Experts of a small language model.
Size: 12 layers, width 256, vocabulary 32768, 132M parameters.
Experts: 576 tanh GELU neurons an expert, 1 pick a token.
Below are experts of layer 4 (counted from 0) of a mixture-of-experts language model. Rows are named router (the router's row for the expert), down (a neuron's output weights, with its number) and show model dimensions 64-127. Each number is 128 + 32 x the weight over its row's rms, rounded and kept within 0 to 255. Numbers have three digits each.
After each expert's rows: a language model's description of what the expert responds to. This comes from a sample of Wikipedia text that the model never trained on.

# expert 20
router:133144134081114129108141146142156139119159124131155147139119159085185142103139104121114157128078137142127126052135173105171165111084148130105132142139136110161168114156069202154151100129139134
down0:109134167068139133107145141142066139130133060155129156115126130106189181107075100204187137083129140107090121141149173159091139130134099121085073176109109146134154074125132126133163145121146160
down1:092112153105106166141134136085181153091126109126079181103101089112123103113111122094095099143132136154141125189124100085122124165145107125127178154109173160148129054133173147127139105133170168
Mid-word pieces

# expert 28
router:123160147116146174098056122117131149118121095095172117079157123099132132080101115140159145147089084129082141085113154162153155076102157118102076159139078147133152099185094114148102142171163144
down99:098049137140116188104072107138108120085126111116113103121136132107105155097092125116147139190083104120150158199093180122135186149120146131132153176106185127152146139103106144084143098153104159
down100:176190181121151116100111085116076161136125125159111103071097139085079158140128129078089161162124124107140163121119098146148080043106072162129141147114140104128179094139110098143150104141142184
Pipes after numeric cells

# expert 16
router:169133084097147131125117134128163120155157175100165053098139125075163131088120141173113128108094090162118118148178138086107187103092146124144116138028131105178128070122088169141130148104131138
down0:142119143121122136087096133117119102159131049111136147155140118107186119103083093139189134123180177079091130163126132120082161175136058139138082129077157109113180112162129112074089122134130188
down1:111118133111176163069165153104147119070058144108078176105130070089134080101114133111174192181166108124195108145146061119157103138093127120088146127096151191143098086151229150163114114146130117
Mid-word foreign name pieces

# expert 18
router:159166110162123143121137171106129134083082138130126148104165112107209127151066115082164148144158145113119132079133144105149136160146070115127094141181090072120041095163069153093146143111104194
down0:097115139143064191057113146123098102131117066194131122109152148129129161107085094143213110087168157086109138139140149125086168143126085118129077132104131152121178034132131106071093118100144195
down1:112063109083134155105109138104154099072130144076086160101121087133124099157099106104158131132098123086181115164132116060106137130101119125137145109126161152124129125134118155122137070126141098
Being and coming verbs

# expert 15
router:126138129095109154124058140093149154129139129121146126141134112122171174184105086103101098160124074162145167079104145130137159153150159133108124122069120118161155106107118104043061125065125139
down0:153106114088103127085079172134115143082101069150133138108125112133169114077060096188205129113184155078121143172086127091073127143156078085099103109116120106192156071106131141129125099099136141
down1:097093139100150142126147130104127118070079125113057189080135110119126089089102141103124135130073169120119120137148047070091096140142066136131172097116159124127132089125142153125159114152122120
Row and sentence ends

# expert 19
router:150095157081156127108147145115144140117127139125152128101094123109112144125147099095137164134108136125098166131130158106138139138158114140107088164175176063085119116141090181153154132144113156
down0:089094157092071152103124238132090140108093082127124150099141135110174092065096094164194141061204166060098165156111123154066173114122054148083108136105133154133137091135126136122071125107158175
down1:090104126146161166093105164122148090123122136115059166153132129139129104114078149125115144137160106135140119182155118079102116173121110145112169115132178096101123107107186132120117084125188136
Short English word fragments

# expert 24
router:078199142154131175104152132089090135136091163119128134121157140086072111134071098131141155164145165161100156126075159112161105178084145096099128159089150092073076106125137139148113137189100180
down0:156127123102134155134098173122099117104152068075136118098175138101142125075066101184210135062158176127126115112130140112066134095112077180095054132101168132153140077130167135149109119121157144
down1:096078115141151131085098122094130101136086098133074212097118144103135136087118113127172155170158134090126158174172086083149075158075102127152134120124158122156127070122201151114099105108137154
Non-English name pieces

# expert 17
router:149167186081175154099129110136123121153110090096194143098155125120124119071136134157172180165108111142099140148098156133112125078101185170164091131156113133140149121169150098213114106116158115
down0:100103134062083186101082177100082123122136031092139137129162155109143123086074089153221106065143148083127149135194168105039145141133068079129111126089121118152136077145124115080166122148148187
down1:126097135086112160067156135102091074080157156095117203188110102158137104104081102093124124119115083105179087173109072079120128190100108143111133132082208116168081104195099145167143101110124124
Table cell separators

# expert 25
router:174174076111111101101099163132143178122081132121120120123132118131121129148170092102140090178062159160126090152129102127104070107079166188092093124171103120170157117103117121124165149131041141
down0:120057142092134151090098123131082089117122087089136167143149140085199131094086115218198148120143180081079127130126146119110158139109066130112118161136116142133106096162120183114154096149146168
down1:109100129125133142058127143095144135048135153075078255132154058139145095077112101084159152091097121126132119131138045063145091202062111162093140099097146134157159110133179164125176112174121141
Paragraph and section breaks

# expert 30
router:161157184175133135127165182110150180083160170146101136090147094161127153135130093113126094170129045127100130094145120142130119138124059111147138155121146090147068124079081152088067127095136151
down0:084120130145141146102128191177097090092110066159111126130143118131152138113109077173178116109137155083117104119200149116066161137144104116107123128126126120196109094161156124151139103148150128
down1:084072137132128130121134138091096110071121123122097226126142115166133120100108122116170177123119163145165125189099047089106155120104148147159170100152167167106110118117170155143152124121139139
Combat and defeat words

# expert 3
router:147083190123082102083096154077162187117170161157130127101121093075058173125100136099110104152095131139115165080126126125173102133153120166129130103127108079147122111136062110088071113140143187
down0:089092144095138133078115121132101122143086010118128126132156138095171131094101104142212127071172109076102191156145167105042147139146062113089104127128120123129135140111104128112118122118158196
down1:026102109120149143104129124113078129048123134066085177091172122149124072112144109106139148129114103093149111188146073087092124102131123137113150130086149157126136081145207142109139125155147131
Common nouns and verbs

# expert 4
router:077225179119142165115108119118195160126127156113094146128162087103127172140091106094110165108097075131137111169103142137118122123126076070119103204115120171125046084147123138114127124131123119
down0:105098126125115191082123132161100121143117050113104150152116100088183077085071098190173160072176204057114137150161137157074139154098058104127129125080133143154128114124137164098113142142136173
down1:110101147109141142105112112131128116102082104084092185115161078110185095067133078091123161123150083142155086174114087054097095206088097161129134106097143094141130117146127142158139101128129152
Verb-suffix word endings

# expert 5
router:177112156142146147115127108119096114147104154114165146169133149136097114109123160129141090149079207104116112135133149082204078112080121123149134130127153126165151142173129093135147169147069174
down0:099105151145155116080115175099080097092152102103130117132101155113224117071049104158191142092162127051072106145141179144103147133140097086109068119100166118184141114164101145135077110148133146
down1:092091097142103165085139128035130097039129110073095173113150098089121139124115104122129146126099047146165149135121084062106119159098118174088139129092175193195109107156168176147114124140122112
List item dashes

# expert 22
router:149067125150129162154109149091158108127130101125177180170132141129098174177120139082132109125110078136115161093110176128171190102081125127168068162093187109110096097148164170120147152133101123
down0:078135123100170114096123153109093144109136100140148121109166130110193121097061098183144156089136110071116089146108175120040159156125056086086116132126111131109143100127086124107107091067151144
down1:142074142128116138074144125065097108118115116102070173097150056174122098102098050107165197131139140125141185199133069090146081155112065114129189090083200170176151081158164146125115141137158125
Proper name parts

# expert 13
router:136173151130147093184155142106165121152113151114142103105158165099123161110104105188105132190141125136129128093108170117103153118103117071185081131122069144141070095108095143127058125142121115
down0:114114159124082104117090154134118106102124049151160115147156106066169119097083106192159162107144097075081147161131101157063152142128066154080058149125111125154141146160137116100108107113138178
down1:082107145112131153077143098128099156056074140110075135127106137129097071126144079124140173124086082133159168189176046045127129177087115068133076114107146155202147088165193130154130081109095098
Spaces, math and currency

# expert 1
router:079151129142124133130172133111136185169166136092102132113147111117129160123090106106121162156150088137174136191144127136113167152187120129113135157142179110127138123191141167177101180078190119
down0:106113118139133138110085174190056136129135027112137158124150074134161142059060097205170161109139139093132172110132162152088136140111066089113104105082093084119147156138144122112135095125158160
down1:116091138101123155088125148118072094089100146092079229112127084111080090128133121125121092118134074108160136162161070050111092147109111152094135144106204111204149090175189142140150122125126132
Roles and play verbs

# expert 8
router:138120095141126119118200170130057131112119141168105143104135114090142116140129128104136130160171118091115132100103110127158155144151124130174165161175089111169070083131091169160091119112139180
down0:086140158101145123072119167139101073154132069123168181147135108112149093081110117162181084123143164071104158140160148110056192169151036110148092118117114091141143128143140124120138055133171182
down1:080080132086133147085143157078090136085108129093053180102128109145147067115150104085135127150118114075164108171128074107136102161104104108148147113128168181183150088166157140134151121151134123
Clause connectors

# expert 11
router:158169141159119147058175123090111146136137141099111095098157122132117127143130123084056150149122126142080051061187119129117188068125097120132085143105109096116088125089096129121153168155094161
down0:120099158126124118100121176098140092156130075131129106132130130126167125112106117211176120101187134078083165120148149107110159130120051119111080115141113096114152103154090133112092148149163127
down1:108116143127144171099098157102092100040145129067092212110125062111156122101120077090126171170118119096144142159095070127117122139106077106096151099087149142184135064097186136129131097098118153
Word-final name pieces

# expert 0
router:158111159130103133165193170109157151179131136170108123114176135110113143146087120080119130150145084157127119131122150088060157133114116083117131161098142095133053100140074181128128149107120135
down0:085120148089123132114120178160115098099165083150145194129162137141179126116084085153159210122140113070106157132093120120075173114148080124076078119083143145205109111145099140086140114117146167
down1:112098091132132169056123160128126099094087114069081153157106106132136070084088105141124145134131116096146121196115066089102080222092109141162121127130133162178129095140176159147126118178108124
Year final digits

# expert 10
router:171113097116130188090126143108152124074140098091144175096150133109140132078091107124155160117080089122121167056098181123154141078084161129147091127154110110131134112191102139151142184160129141
down0:089159174115083132131113128157098115127119095125116148087135112141210145078056093107196142099153126081112168143185114128053157129158090116076126111104147121164159088158148154113120118094123212
down1:117116183126159161120125118104126154077105141110092176104152090116110088101152100095190227127143129156178128178140063092102113135104098107200165126129173139154094131153197146144153095129123097
Table cells after names

# expert 6
router:052178155159160138155159132133117163145133193136082093105126157118065139102077127146077186131110103133107109113119156120074147111067117142174152183139106106118136126125085118097112125127138129
down0:114122165098096157079145177127145107084111023139144082105111129092140107084100063151204128097184145084096141144131137118061147149134078157116102132103096125128169080107127128108115107130182148
down1:101087149111183147086114158070110106017141107079082164130137089125181092102153156134110146123109103149155139168133124067083081142104100161165135148100186136108117089135194103145118096117131155
Name word pieces

# expert 23
router:173212078168118096111089150100101151127121147079124144118150131130088125106155065077120122176067123182132106189160107132079077111118185163071141115129095128139172085098119183100103150135115153
down0:103129099094070130118121191161097103144136039100113153117080115108188145113090111153194143080134165070100160131113146105085176133110075108113091140122130104145169108160123118089095116098148147
down1:098081109120126142088104101102114131099122093081077206122170081160134094132145124103152142156121158104139126198194050062110075169103151122103149114135149102143110106126172159129135147142152121
Line and heading ends

# expert 26
router:135160139161115159112172148154152092146092157151161177132146108116172159077128132123115159122129117157129124125116161116159179091141117093128123163143096094118111082112152097146084106113129179
down0:114137142079083155099125164128129141131143048115133132135157111095182116101080112130238089030141142073107173169142128165077138118133083117115120102123149163101179119173102119109128130131153209
down1:107069145160097119112081165107126099113084130038083187100138115140110130103120095096126172133128098142148121175101080099153099126086121139106171096157192122186125041120160127118148120142148142
Determiner-following words

# expert 7
router:128156131120115151146138169147120107147106166078127096101159102112152142123113098100096178178130107123091227120135160095137176091243104111152142144151122109145062096134114133086128140117175133
down0:101111120077119156105155210129114112127134057141126120140123156125177165114073087154187125067169132092095136093114145085080175130158047113122129124119103100137128138108136154099122135095164178
down1:091060112109116167111138143065117120117146141096090185126141117121152106095112064080089135165094122117177107219103053074112094140087123127065153100140167145178126093122186124145165115129108132
Quantity and category nouns

# expert 2
router:156126191171109123098112174114148126166121125163151139120136126107075159099110124110112192079115162157139133136110103067102178131136164067155131137106112104159117103158146117107095144188124159
down0:136121200096077119128102205082095123127134027142139145115119111124158089094069123161224131061162155074063117115153147097072145125139101087145095134107120101190144160129153144079125087111154174
down1:061106148083153160112129115079136139114137122081060176126169097163136080100106116094136156107043093084163179162115121081164094152100096124127129097077139080142100116114166145130114097192123126
Year century prefix